From a checkpoint of a small mixture-of-experts model trained on Wikipedia.
Experts: 256 experts in each of 7 layers, 32 GELU neurons an expert, 8 picks a token, a softmax router, a shared expert of 128 neurons.
Below are experts of layer 6 (counted from 0) of a mixture-of-experts language model. Rows are named up (a neuron's input weights, with its number), down (a neuron's output weights, with its number) and show model dimensions 0-255. Each number is 128 + 24 x the weight over its row's rms, rounded and kept within 0 to 255. Numbers have three digits each.
Before each expert's rows: a language model's description of what the expert responds to; "gets" lists some tokens that make up at least twice as much of what it gets as of all text. This comes from a sample of Wikipedia text that the model never trained on. Tokens count by the router's weight.

# expert 58
It responds to: Non-ASCII byte pieces and structural symbols in scientific infoboxes, such as Scientific classification, ChEMBL colons, and leading pipes.
gets: "-", "Scientific", ";", ":", "=", "Personal"
up0:149110111152144129142146144137131091107144130108142171121143138109117083121141119128114119180149132151147126125151110096123140139128164135122150149151110131122103157151154143161156157105139084116167149141120110124141140126100152103144137135124112145119164102171115134123166135141111096172118098156089099062106119111122152099148151141111111153135137146089131141154141168126137085154133121116096115133169156121115108152096108177126195113123102138107113120081156139096107124175076134150144080129123117081133091135129108183141101111194092102102101148151134137136106136094143133149116114109145126146113102160133070095119155142093133089123157122145182136128125161142118134137136144128154168090138117145080124115094151102170165135120180157151135113147144111111144128132154134
down0:061106113094070104138127142126140135093117171167144171129132132109134101162118116069102147188173111146135116128140158142143111117129085078128133148125112122140123179117115096100131142074115126138111153115121123153101136140094132134146091128117135093123133115146104147102137132129112129066122146154134116157115150106108074171128140127152151168207150164102107102133150142125129131185144105122131130150124133091123159145128168124128160113146135114115119113106115128155130146130141115126116133140124159106092111157100087108149124135143127151155129097095129123109117101096079151155120117135150122107141120132152100108145148125184109158157140146106097135119122109159108141102159132125127164174129130119115122131152091118098105104114140111186121110102074094097141095152123092

# expert 3
It responds to: Cells in pipe-delimited tables, mainly party names in election results and player positions in squad lists, such as Labour, Green, DF.
gets: ")", "  ", "%", "|", " S", " B"
up4:119119130167111123118152104147147139107135146110159133081102128134156131118116094124116150163138117109081147091145097163156112110160138123141127167103077136161128091067136125142117098106142122122135131134130096138145112135135095111106132082154119114127130104080143127097119099117124127105142136168109115130128155080122135154099171153095145115134146144131129102090101172137171151112129184093116126125126134109152134177106131134145163135108107173171100145165101156115136106160107105139119162129118128124127166099139196104138096126134104181120129153171123132141119131127141120176123075109129132140096130126114107125159133092142148149126135164092116107080074181149166131142176098119160086116144123125116106101123135084120151102133133101140113158128159102124132153156146160
down4:159151118127128117124119098117151160099159156102118138143144146109106153161121147114118104123150099092116149112166154107122128135202089117165131098102140132140122105101152145144105134158136120113122146152145151156101117149129109118089112138143102149118081156143117137136106143159174079109128108129107077131132129143150139190138131138167101136140149086086115143144104082131146155104135146112113145102157133141098177105140135128127110127169163106119132184109107104114107136140135119131147165196143099133165150150134119138114089154150108122151141200143155134163082155086103113113140123087118118192126146119120144131156146085161126124109123132134100095085141117138140169173137117114111114133144117122137181152156115111161149131157113171149117114121088128145113124103141138

# expert 63
It responds to: Hyphens and en dashes in compounds, score ranges and table separators, such as go-karts, W–L, 87–91, plus & and slash.
gets: "-", "–", "/", " &", "&", "'"
up3:126136110157121138138120119150141113125109139111116136113077142120141124110139195113125129133126107152118128180118128122097144103159109139137124120079099065114135125126096170085114130095133116185134123138145147128132088107070127119131131167102123113149131153139107120118074152108117116133159134092130120092103112137092123104080187117196073145121158117107120136146116101095179121145120113117113133077136121139130107111174096148171148140125161145136149155128150117135102133121128129095128153124102110115134155127071139135141141138098118156145100135108090137135167140091185148153125155130096088084115127153119125136181140137124128116108173119161143194123186130106124134097132142123122160109150131125109153131124135116181119152127122150094108161157132158110121132145155131
down3:152111149102186137165112117132092172144150121117116149128144156126135126155202169119149073130123143100148173154107165179120147117118097154149161102087154132103130120156127100151121142156126123162107102136150151178097118145126128129077108157163136099139102105140135146126086126136111085091128134130151136097102165141127088138102148153131154133124131132091120133104120095130143118158129102125106126098149132131151134135162135141120131172101096119114096108170105137135138096156118138155132111146104158152141119122123131179080114133110125137131118167095107155110124138117124133131139093144102103113132106123150141107145117144115075143097139172132137164101134125157084116121144147119177188133168152165131097139113087124151118142165139159094126169128093121151108099168173124

# expert 38
It responds to: Numeric tokens in sports tables, measurements, times and coordinates, such as 199 lb, 8:00, 183 cm, 7°54′.
gets: "00", " 1", " 0", "5", " 5", "6"
up0:132091132125150131101106103135109132120131126149137116165097177138124151134156122155134133104132108104119133143113139136152135162145142151121132178124086112136102099131179157117129158134115134133040212098122127140126109130157117107123144133140105107115133123147138143129140101142108089147140115084124138140171148171102108131125117121122149136102146096133097139124122144133132199156121139139119128136113104089124139119128071096107077130092119155113104108107142078101134114120124162138087089100140137116107104112130125143106133151177196147081091151177115110126176103114079119125107178104122129148159123141112087054132125102143103129112123140099150105125109155126123157105123135136105170157120159125122128134177125163103124109099114116100151140130099118098135119131125137
down0:105082104141122112124136148082104151137117160073152174152152123135113137114131123131146128122103106100127144125117147142136121151108092148114132165101133096124128093142131203114117147131177106077097116131106136114123134115154132125138103151128166157120128098128129105120128143119109109086133144142140091137128151099132192151108109077111088070120129110095161114106150140171144147147093138136100197084167113090135139141143114119114129139163098123130098150095128113126124166130127110115118150085160102089150122153127121159148147126113107121101117140170171072119139112104098135079145174141134141125087139118089130146132130122186117155104119113114157096120143114131153119154130148129135192147124140149125147079134089139142116141119132151162154096116134112087104140130144149

# expert 50
It responds to: Line breaks ending bulleted infobox fields for villages, politicians and species, such as after postal codes or District names, plus table separator pipes.
gets: "\n", "|", "-", "B", "G", "C"
up1:117138125099126091102104097109098091152099141122123109112075137122132112131124117120162117149139143158150116173160159152094129134113149114056111114086142139130118101116155159154128148134138099150131142147114139114127137106082104128076119129080143118122126133118104119098084163120101116138092109153104098132121113117121126130153152163127168099132154077139143147132118116113104166152139153128122127089131141093135132105128113117112114091172091139114131119125125192185137103124170074108155131138088089122122106145134131138147136123159134150131133115110141125076123104176168144116162061110136165109143094152148112169070163147159100088141143097137127130138124117133118103146119111132156146105157142152142155152116149121162136064112171142138126128147150113137128099172119149
down1:137133144070135118138110141134125084123135145161147175182155147108111130126114141115154181140140180122128143137119088121127158162120101114116152139102154156140115152136159123139136158142146140161173077154136120130117126167169117146112119127100136135136130069076119129129104149145159122121120116129142132189188113174124092109119156161089119100151102159153106161154115120131104112083102104161140084115173085090158140149118102129133088118134145166149138103141117147163135090144088165148090117114141116158133163175090139153104111112105140108090144133140126135125109168139131154092122153121109130101136096119143076144133164139124131138091110131145114168135114095126104127119140105111114130111097137121114105158193114114126133134123165115142133164126130111143150146112161111

# expert 42
It responds to: Bullets, hyphens and field names in infobox lines for places and species, such as Time zone, Coordinates, Elevation, Summer.
gets: " •", "-", " Time", "w", "tt", " Coordinates"
up0:078092129111111093117131125155143145099106136115153184130135144129129175143119101116166145121085123068138137138115119161159093133140152130124090123137142128201139171119157134146093152143109121117110116163088124116125127126125141106153108155123127116088131151149159133146069136151153145137104141175119105133141135075122099145152096110145163127160093155124121092085133085151096120113119126134091139125111136127088127104138117093168142114129110119133156126132157078155104106127088109135103105147143144150149109115115121121092120070110176152123078173125077112101132120160093101143136140117179120128130165105085090105145136125143132136120141167136142128084105114140106165122159145122127144141096121147121120136126124118145132102139171120148115122154152113132107082075125087
down0:135132101137135125126120128119156109158131178121121150166113145167180107174155122133136111139153136145092119141126142089154135099119123120117086083108180098129092166163107159140137121144157176124123145098154093139157113104108142125141117128141132117144143121116188168143155170151161133150168146136096094085107052109117136100120110165132137110137123186081104114088134133146102140148100146124150112102086124110105131129106118145151172086137095088149121153118137130118148142110140143142105154143132102126148174131122113119112101114112138150142141100099122124159106168116158136129133131151131095132136119113117095090131132142119167114122108086128168121097151102137100122165152079155080160121147109118138169164122094127153109128142146109162078112138133123101155167120124152

# expert 21
It responds to: Day numbers, month names and century digits of years in dates, especially birth and death dates, such as June 5, 18-62.
gets: " 18", ",", "18", "19", " 17", " January"
up0:105126109097176106175135112123132101125109117150131142111155125105093126166110159173149126135135118153117149148177138123101153146109107110127076153074140127116121135163141133106142165139128139163129090099125088186180133085126158086137151151124101107152106113137116094115115160108122077127120140151163114135124135110120115122120135155132113138147168063146121148154136114133115076136127095157111139143127119129114069134121158101154130158121138105123089118087092084143129097118132069117146126163150142110131113155166155108138109138145127123120124135114137150129092151117112132101103115136140100168140129122156155144090103125152140123104168102114115148133109153130085115120117159140089109077124108117112147185126123194108138160140157153116139098115132154105082107078144142
down0:135125136166140155111161167115125124126161124148141099170097090135126121134115093104160148091135155126161145115166167137116127150104090116115138142139160153141122129146123125132120117136140146099092165146176129129144087109124179107134130125132150117096116146132110157093097107108146119128129108117114139102124153119151153140145082156126186118128111094161100129155149095137098133118119127102117164104133145110121143134125133075166148168130100120159090089153178152148118163093154118138138128119145076096152093137156175104123102120132177130165160128140134118148147123134119148121112106096108115112154113129061125135140139123132118149095157157128164140171109116130123161168137158160121106105172105156170186160116130140111106094100112084132098097121115182134123133149083156

# expert 22
It responds to: Final letters of three-letter country codes in sports results and squad lists, such as CZ(E), BI(H), ITA, RUS.
gets: "A", "R", "L", "N", "E", "O"
up0:132128106128145095100162097117116115127154119163135131130152122152173124133194134132142157095131129165120160169174120155113127118141136149085155132133118130134103128128146122111145112157126125105119111150130128114092179120085137135150074151142110114113092132133143149141091152101140117103145144159105101103130161104114111081112142133113195145139154082180139136122159136120148128112112083065155120148112158096160159070139142101110097137084121113120110127129126147165128136116129109079139165133132127141091148115093159088124116085144129132113141136129174102146130107112150099144171120155130155120164122135104142083126135153090168134136104120153127075126141135167146124161098110141163153132183067099099154145144136134157122113142109102106132114085113122116128121112118117
down0:173060112167129115133131159141130131163113130102115103141108130150143162155073118155079156118169116142152127096138141145120131139143139124141104090141119126125154127152099132133087146077094135083135106147142137143129145130118116100108155104153131102151137124104141135138133150110172197123140135109135140145127116113101150156133174102148109089159111082139098143116131148147118160107138099116139115089148122113153137125130182092133128094154173082173163108137111124162098107119161134119114131108096156138151063134162155131106140165136127131151120123158101139153101068167150124153100104145116164111131105145103104143115107121118113145140125134111127160121132166090167129178129172132137094090140096171099110101142109093082139124132097157135134144141121151149130122134157129